python train.py --hidden_size=96 --router_score="softmax" --routed_scale=1.0 --vocab_size=7504 --norm_eps=1e-06 --optimizer="adamw" --learning_rate=0.00441 --beta2=0.99 --max_grad_norm=0.5 --max_seq_len=1024 --train_tokens=638300000 --dataset="wikipedia_en"
Below are experts of layer 5 (counted from 0) of a mixture-of-experts language model. Rows are named router (the router's row for the expert), up (a neuron's input weights, with its number) and show model dimensions 0-95. Each number is 128 + 24 x the weight over its row's rms, rounded and kept within 0 to 255. Numbers have three digits each.
Before each expert's rows: a language model's description of what the expert responds to. This comes from a sample of Wikipedia text that the model never trained on.

# expert 58
It responds to: Verbs and adverbs after subjects
router:123122116173127150116139101134119160132135105124096126093150097126159077129073094111158127129165136129096120102116091080135139126101121124116139170176107126108117109145121097145141111128093128132114129162139113129085134103119119147127108166129078115177160156112116171138163173145133101109
up5:099129125161153118110102113153114197109156123135118147131143087098118107072101102099122119138109102105125126130136114134128157140124082123124132151104147126079114133161111140164160135092076147166127149151129178169131134116109103160141147129126108127134124132197125155121159152106128126109
up6:102113097088117158132149109091146111128163111121116161114130101126141120151089103122156153141139143132163134099107138120100167099143122153058135150149097124158068161099157128117136103122122120141102142104175119106123119139116152129130137160108053107114122116104153143118131117130173123147
up7:104105097134090160097157156177130149126119156128110132126127151161119068120141129141159101113120117098122089085133122089106147121143116160118125142137145110133107110134140122112085125146166142135164133121145174099107177130140140097116125084115124060150132134157106142147121155109170123161
up8:123173108115111111127090142141134106123155133199071091127158159123108110168113118084117137137159169110137122124105132107120109157089129127133110141141169104130128143116137111103132096114084156153135140147135124071125120181101112143172123131127159158117127167117096116138104141102122118149
up9:107138133140159105169160110127103153135091124101108135141140122141095123128116064170164159091162109099155148118125109088096120131124126112151162137130129127108115106160105116148064134125127098073092114169155157130112107133128106132126098141159124114136170128127117123159153124133073126130
up10:132131115141129142115115109097138137152085149148132122114150144098146147170134112082120106131127131122159109123131182167140119153120130107164134144137131148139126112149117103064186101097148118089140088145167121153122127144085173124112157133118112124157113147082099154123115072102112096129
up11:189125148133097140138139149112142131123097151129079110140172113136112114109115165146165129094159132084128136049131102125120091181136142085124141110136118133111126119118136110136122145103112139098128137130132154190119124063100134140158123146121132110151155117171146151106126144129123142110
up12:167149095159114114130122138160143117140100134103120161124103129120150137147115163108109129131109123101137118167139104158098122214120151078110142120123143109142126097099141126106123105165160152193140098163121122144149152099168122116118142112118168158125135133110151100110165160108105101135
up13:109187136095158145097120118095153130094107093139096117121127107130116107101105080115139150156130095113103103145130156088097139132120174121106123132100111149114121140123114113152171129092122119177121181168117168125118141132145115103108152143125128126138142141143098118106148087196151127107
up14:169126154128187160103113084138151149115106148147063202126168104135127131157140146087122114116098119138117104094119121106108140130114124080141139151128114143137121132150141153146134151126175168174118110136119098170120129136172164124120102143107123144122092132145137151117143112154134128128
up15:141156151150141157116142127139154078130140162085081149118122140132120113112126135099124081133092136149111141133121151110090152081134113113158142166099099162139093081155133124150100162094115111126110116124123131197104107153120149151147114152118131134157073127129141173129145161129119139152
up16:111182126152134123157123101149131114100107104122108134129144136160194104143101189116174171129138155115114113103120137084151151163123118143106132133078119082106138101110161116098134111134148130097126127166111135151175090144125118150155123120125147095114095124122133108129111161144088124116
up17:143170120120142167131135108140124094134129158095097100087181110091155098143097174149183100124146149119132119108139145141119118116143127084117143145122140094136144150144151132152166170110097116148117164127113097156146119111122132093147157173177141113132118111135125172139114128129169136097
up18:133140122148145135151149123102113136134128150077110178078152133138149083150121114116113141132157153112097112143154128061134169128101126159120136142144142126152095120118118123124101147155101123110095121151140100148092138146094133122135061166099089145150122139157147160094142110096149086124
up19:102066116145123138096130108108118132143148172178123145116154122131141092127106126112112116143163120112137123148137130123139101115156122182133113139124184164108117137103110135095144118133150101068165132132154104143138151166123133176119110175150146151162164156137092096151135157161124117132

# expert 60
It responds to: Word-initial pieces
router:104113076138155146136127123153129132150127153121104108129120101085170116139109121112122104098134132106095127110048070075094140115104137117124165122164127101100108115165162098160138126131102137155105163139125146152144145110116146121128132142131113119176139144139107150138140158135131069125
up5:107144140170093145147112057093102150153119158129141171123109092096125131129110124123115151142141147140138097148126132086122165176161149144154143151132122184123111129123161160116150118074165125155130103155125108127141112140093143137119104113113135141156132129139099163095120117121124067117
up6:093116090121143173135156133117131075171121121121120096105142152182132123131102125161156104124147124111107119127107105120135109115132180153123126109122147094126185126113099137095157148140097106150108122123146162124149089114170117143122163153104104141170147111153131092117143141176158099098
up7:175122103149116121122126103083129121121143130111115159133094139091135133147105133154119154147114156146101107119109092127166137100105162114140138138144104176124109140124143098180142131085107133162143086115143150152144111137133119098091156144095125102099137110069113130090115108125153071085
up8:104159100146105123148135105171112126147179157147078124135140101145133126145122128104134170093150106144095106100149135128056149137162133106097145123120129153132136122147129123148094120143091109142104158127093089089119157133097120147127090139114136117118127129150139082080165158128094098122
up9:116131094109098146107129157152159145111121161102131181114126110102169141104130095133182108126145164055138152105130104135106116150111093079148129117140118122136132104103101081135147126173125142136124155123163118144095097122124126111118180114100141128093130141136107142163135156127117111167
up10:135082138142110142126132123119103124135135089112090077132113127090153138139114135155124109132143150157128148091138046075119126116140135157146160114125083127088091137122110127162116164128129169169102123099123097136104120100125132128114125124175137089150129140141142127133130095079132094157
up11:157124114122110124150121142138099145157145133103163136128158103129093119102118112137142133103142112077114128098138111077099136133177157120147136092167121110134136118167114108154103124130098101106117113104170109085067168083116145097113108130132144123164131122153059150129126143097132113113
up12:174104095139148131144118145126116134149085103084117140134139064135145124127111101113146145141125147098108147126134139088110062126132142166123130119142142146087149103106123112133136108158072129143132095110121145070127193136140174112072108157155141139132134126155120132108132147118117113137
up13:116090106168131121057129171157109092130117147146101120133150111106117131145137126154128126149131153136116146125130079111112118130120132126078154147123128114142109079166164140184117166101091154112111107159116126096113082075100128142084128140108128141147147129105136147092148129114099120125
up14:119105125136136130117147151164123159157134144120086122131114103105116127092118101131127161124109150084080138084137084126130158147107097142131155075153128099096135138134112122153134144137084129139104116165170136139113140135168119126104173143151111132151169122107138150170178115093115099080
up15:103125118132149118098126134136153117102096140150118107136112124116185134112087132109141090116121110139122131120113169073162134118139142088114132118123112162123050125090131154151155098126116118162097124102120119056136144104106144129089144116138166160106146119109127123123159142126183103131
up16:171143141118118133138119096161164098119095098154090100141100089153153116144143124117106130120156130156112132101119141153054091151126114116122129127108157129110137135096155112121122113106103099127098125113127112107141143130094143117097093122104151067123141137154125094150171094184127099101
up17:143099148132136118118107074091112103139168075099124103157127092122139116127136099114099149124152115135128137105124140133061110127090095147134136154150154142127110117122113131094170138122100149126107160154143095101071175119102151111145123155139127137150142145107092147117162126108133115185
up18:171144109103152128094146115130143146153132093089151150142146132157173121141106116145144122103126153161158113136124104079143119139151175119107124106129121090106157121148188114124129127135132098144106109185118107076096103144165117151134121155138132167178128124100115088127115159142146153131
up19:135124100118140170104148154137164145112175145135119096121125094161101096102162103151116158132135152148129071123089105146081094116127136149085159138145155112140129092138161102141132130126089149154131124167159077134129129153130130111074118150102119154140136095169123103141126139114139104140

# expert 21
It responds to: Word-initial capital letters
router:137127090160150144108144114100123147138137114127081139124152117114158076137107123150138103113146155088086111089053111117102140133109127130111153112169117116107071126148143084157131134107109131126111113144139147124138124131118114113122145162119124095154164177119108148162162155173123093123
up7:097104150107135152128152080152151160095132124086138114096141124132132113148076113119130138067102127162122114130155114088113127129134095131109110160162114098158120117175162091107151107106121128131139135120078123165143094128129111135099156117134140108130120107096143157055134115142152134110
up8:172151119126136129069113138120114138115169116098134105138154087150134102126155117145129104135161170111113141135103112118150126115116163150115133128107139161156135108112105109124112134167155153152125091096101127172132145100163116145097072120150101158164154124163142125194170120107116117134
up9:155094086147171152105154165136093141160143120126126126102108104120116097132112133107122108136171125110136134084143134151099185108104121111157144094100142098118112146087190168128143152122123126107113103141144162116143120136136112119142129152075154129161143180145133116116086142112111131162
up10:144104074156123151148114131133108099140118149144075154164172112089141098120108151183149157115128118125149131077122113146128142157132154126096126122125160115177150121161124143124148126122104120128106158154124101090131170134116119118162130121095114120123171121130130126125182127117089113067
up11:130126099183146123146110076112126138100106095137109130132181119105143093121118133132125136146172133114110142119140134122107130146131153157110124125094141130097127099132184139092179131122061124122126120127094118150109123149127128123162122135092137143130142136139125121133132190046134103090
up12:098154109137157145116125107113098100120079161154098160104125136089168128154129119107150143131154174108151155106152144144105133164141115092123113071141117146119139150133118091118177122098094135128154132136142096156142135130120095121095172174123105105133119136125095155096162101153120138095
up13:147112127154143174119146134138131173125190133119109138107114106159146111162112110153170156116096109153144126147129120121120132136082139150145123103129121105146085110171152121150117141130134138166131086115097118074133102108133105113166133124105155088153103172116138086174135164155125132155
up14:116153169130099128117129071132141142105138110144126137113138114127152156152154139082111091136146118124088107114117153114094163091122095086099099110094097108131109129128122117118137082151122116155107119202150129086132116115145156120121183092076134129143113125142104094117158115111134137130
up15:123120102137105158120120101122118100145105100084132126114168102124139118113139127129122088131141118129142101156152145138077115120073107086122147127108120185161138121155172154121163074164111087165137128139138113172077123133085177138110110119124134104122170129124113135110112113139137136103
up16:089129170132110123133132101110125125099084121155077108109133123074111102123130118112154149144141151135111133080140112113161154104132134138155133129173074106093112120151115087093099166089093144088138117132122089154153111116130175151150114117135139136109125127105124141151090162130118087126
up17:110112119147140131057142118121098121111151160167108106133105129129118128158115119126119139127153172153130111096103158141129122113065129122139136098107073150153057125114158124136132127135099133146129081138129051085111120132148098113104122135141161123128137152118123147151149139121094114150
up18:133131121183148126149139096140108106121149136146107122080149122180133087101139141182117140113117153097127163142144114098119123165104133110115137117152127122094129113123157133148116151130172127099148095150150157150102138130147130150131130130119122099184171093083127088100106122165151154171
up19:170162126124136132146073123132140141140099097135087164107080127107130116122146114168106141114099155138100132077103117143099109155101144105128110113137157105120092106096130133165162157162139116145130134153190129111146144138154116136113172139078112149151126112114092116083121117150101143139
up20:169114163119088115156137121121119126129169121125136144187110103085150130153121133130125129120165142165131103113099093137154100122112153163190145169185102157121100131114134163123131127127122075128120119157162114114102168097132130128145112108161141122162109121115115134114098087123138103158
up21:137116117183134123136144044155114100139117118168088125145126114131129147130125152141135124112172118186145110114118166121081091117090132113130158148137116150127179125097097127131133133107103127111137169134104100126142102140159121121154119173106139147117162099169115118142137135124103082145

# expert 12
It responds to: Possessives, pronouns, determiners
router:159136124119129182123164143139109136145120122109065120148126097117160092119086077125155140122160153105110108095107117085105132129096162125140169144150100150099069099115159093136144157109098102159119141139142146124124144115144136149136122144122105099123154157151107147122168139149112092116
up5:116157110087134152141139127174100164165141154142138104129121128125171106124171105106126146157179132130119143075129121121114108136140131139114154129149099152115162144082127142175144116119087114166202129124104137148123147139113115112104099149141083160140134169154119105124127093124112116101
up6:142145153168139135117097141126117111137090112144116129114108153085157120157105139126138131130139137133141139147122111100154152098099121114164146149090187143091065115142144131114134110084104129083120141112163171157114130136124133169185113122134098140174146164134115178087120123125138136131
up7:127152109153138140158087136151179084096169114122137110118117102141141141104162145128133120125090129092122139143104135129106118128103085107104156131111155169128168121119122087151132105106097135152126106126067155099166137178138098090109110138102122132119134139148065135143102127162146131119
up8:121089130161146145108137144147096126147125133125112135128114151128143089200116097113160159156160111125127127113143126147074139134135123137161156133147155125130093164117123125168167153114187128144122139117144153090127106141161135152099108105093125092096151124165135172099130147114134077105
up9:117075116139107141127154130138145164108154128147186146109158166132118143127137130139163125094141114132157129143143132123148140112137092135112153092152127128100140084145131104124130156172193106138102169145073203124143139117154114128145124146150138184143155152134135146108120144140142142111
up10:132125069156104111151094115159125112133172125123129148129118139139173126106149151122120108132159145113143122103125148085087079127114098153107142133123171113131117162129143079164093094131105107133146106102130123095150161136139150129152084113123147104150196136109085126132149139094151141124
up11:141180112088129150115079146161089112157136137123130114080120082157149144161160109123112109108146150160133144111112132114140137162119117105160141112153126104090152144098132131111131130080093164131143130134093105170166126155155080143122140128123118139144136148088152132086093153135090137127
up12:124085114157124120124117146138174135109120128127107120140162132136104141116143112123146141112118114108146078114113131123148092152165124130123168107155186139175079127127100141112154115128146128165138089135104193083118135126130143100144157113131106145164173149131136119154126182168097150109
up13:098130117116196162090124138130101107067119136135125110146140125116151111103155072094118108141164133091142095151132123150153095144120143099121126122131136132101084113127155145154102118111124129144107095145139134164118111126069180077109136127116079134114120138151107129131116133155122089118
up14:150140079132121141124149128109141097120137125127132124168122127114127147105110160103120141130140115146150127151141157159145118151129161072119136142144120085103081122117146112099090119151100153120145159122087132152131119117074119163155154155103128118164114139035144127125135125176097138097
up15:130108128097144180132153135121104118164110132138093139106091143128129164118143111110135090109131123111119119165104159108119195127114138151124151092102161135138085099117182123116120087129151117102119122167113145180139120103123138152101129157135101155086148146140140103114164095171159116134
up16:123173086116106127155129110124102131109162101096119088140127102135127129090121170095165151115170108110124120138133106045122099141127125122105140127183110096094148097133128125149122116139089084133110144129143134083111144122163121121102137138156133121147167149147088138138173129143109139115
up17:126106094114125176088131137134110145143147145146155105064109127137111106166156111134143145161125104144142110128121132141141144186090155116130146123127202099101111092146125122131132134154172172123133151113112134118103148173156110115130132155123145120160154138155146126164121147114185107113
up18:073118074134085113125123128136106098137102139160094133137173137125138118153121146092170151118110138130098116096107149131108135105131071142133123140132123139141113146092138099135085140117105179132170108094118159104158149150095118159154089126131144112114111137151074079147117105131139124127
up19:137158114128069135109117115103193163135102163118095109133118097121166141133122111117106096113124112135131126141102140098120149076100137102185158135148124104102128146117119121125161115121094108176148129128109115111171127139130114152122183126108164104127149129099138081117166112157161120129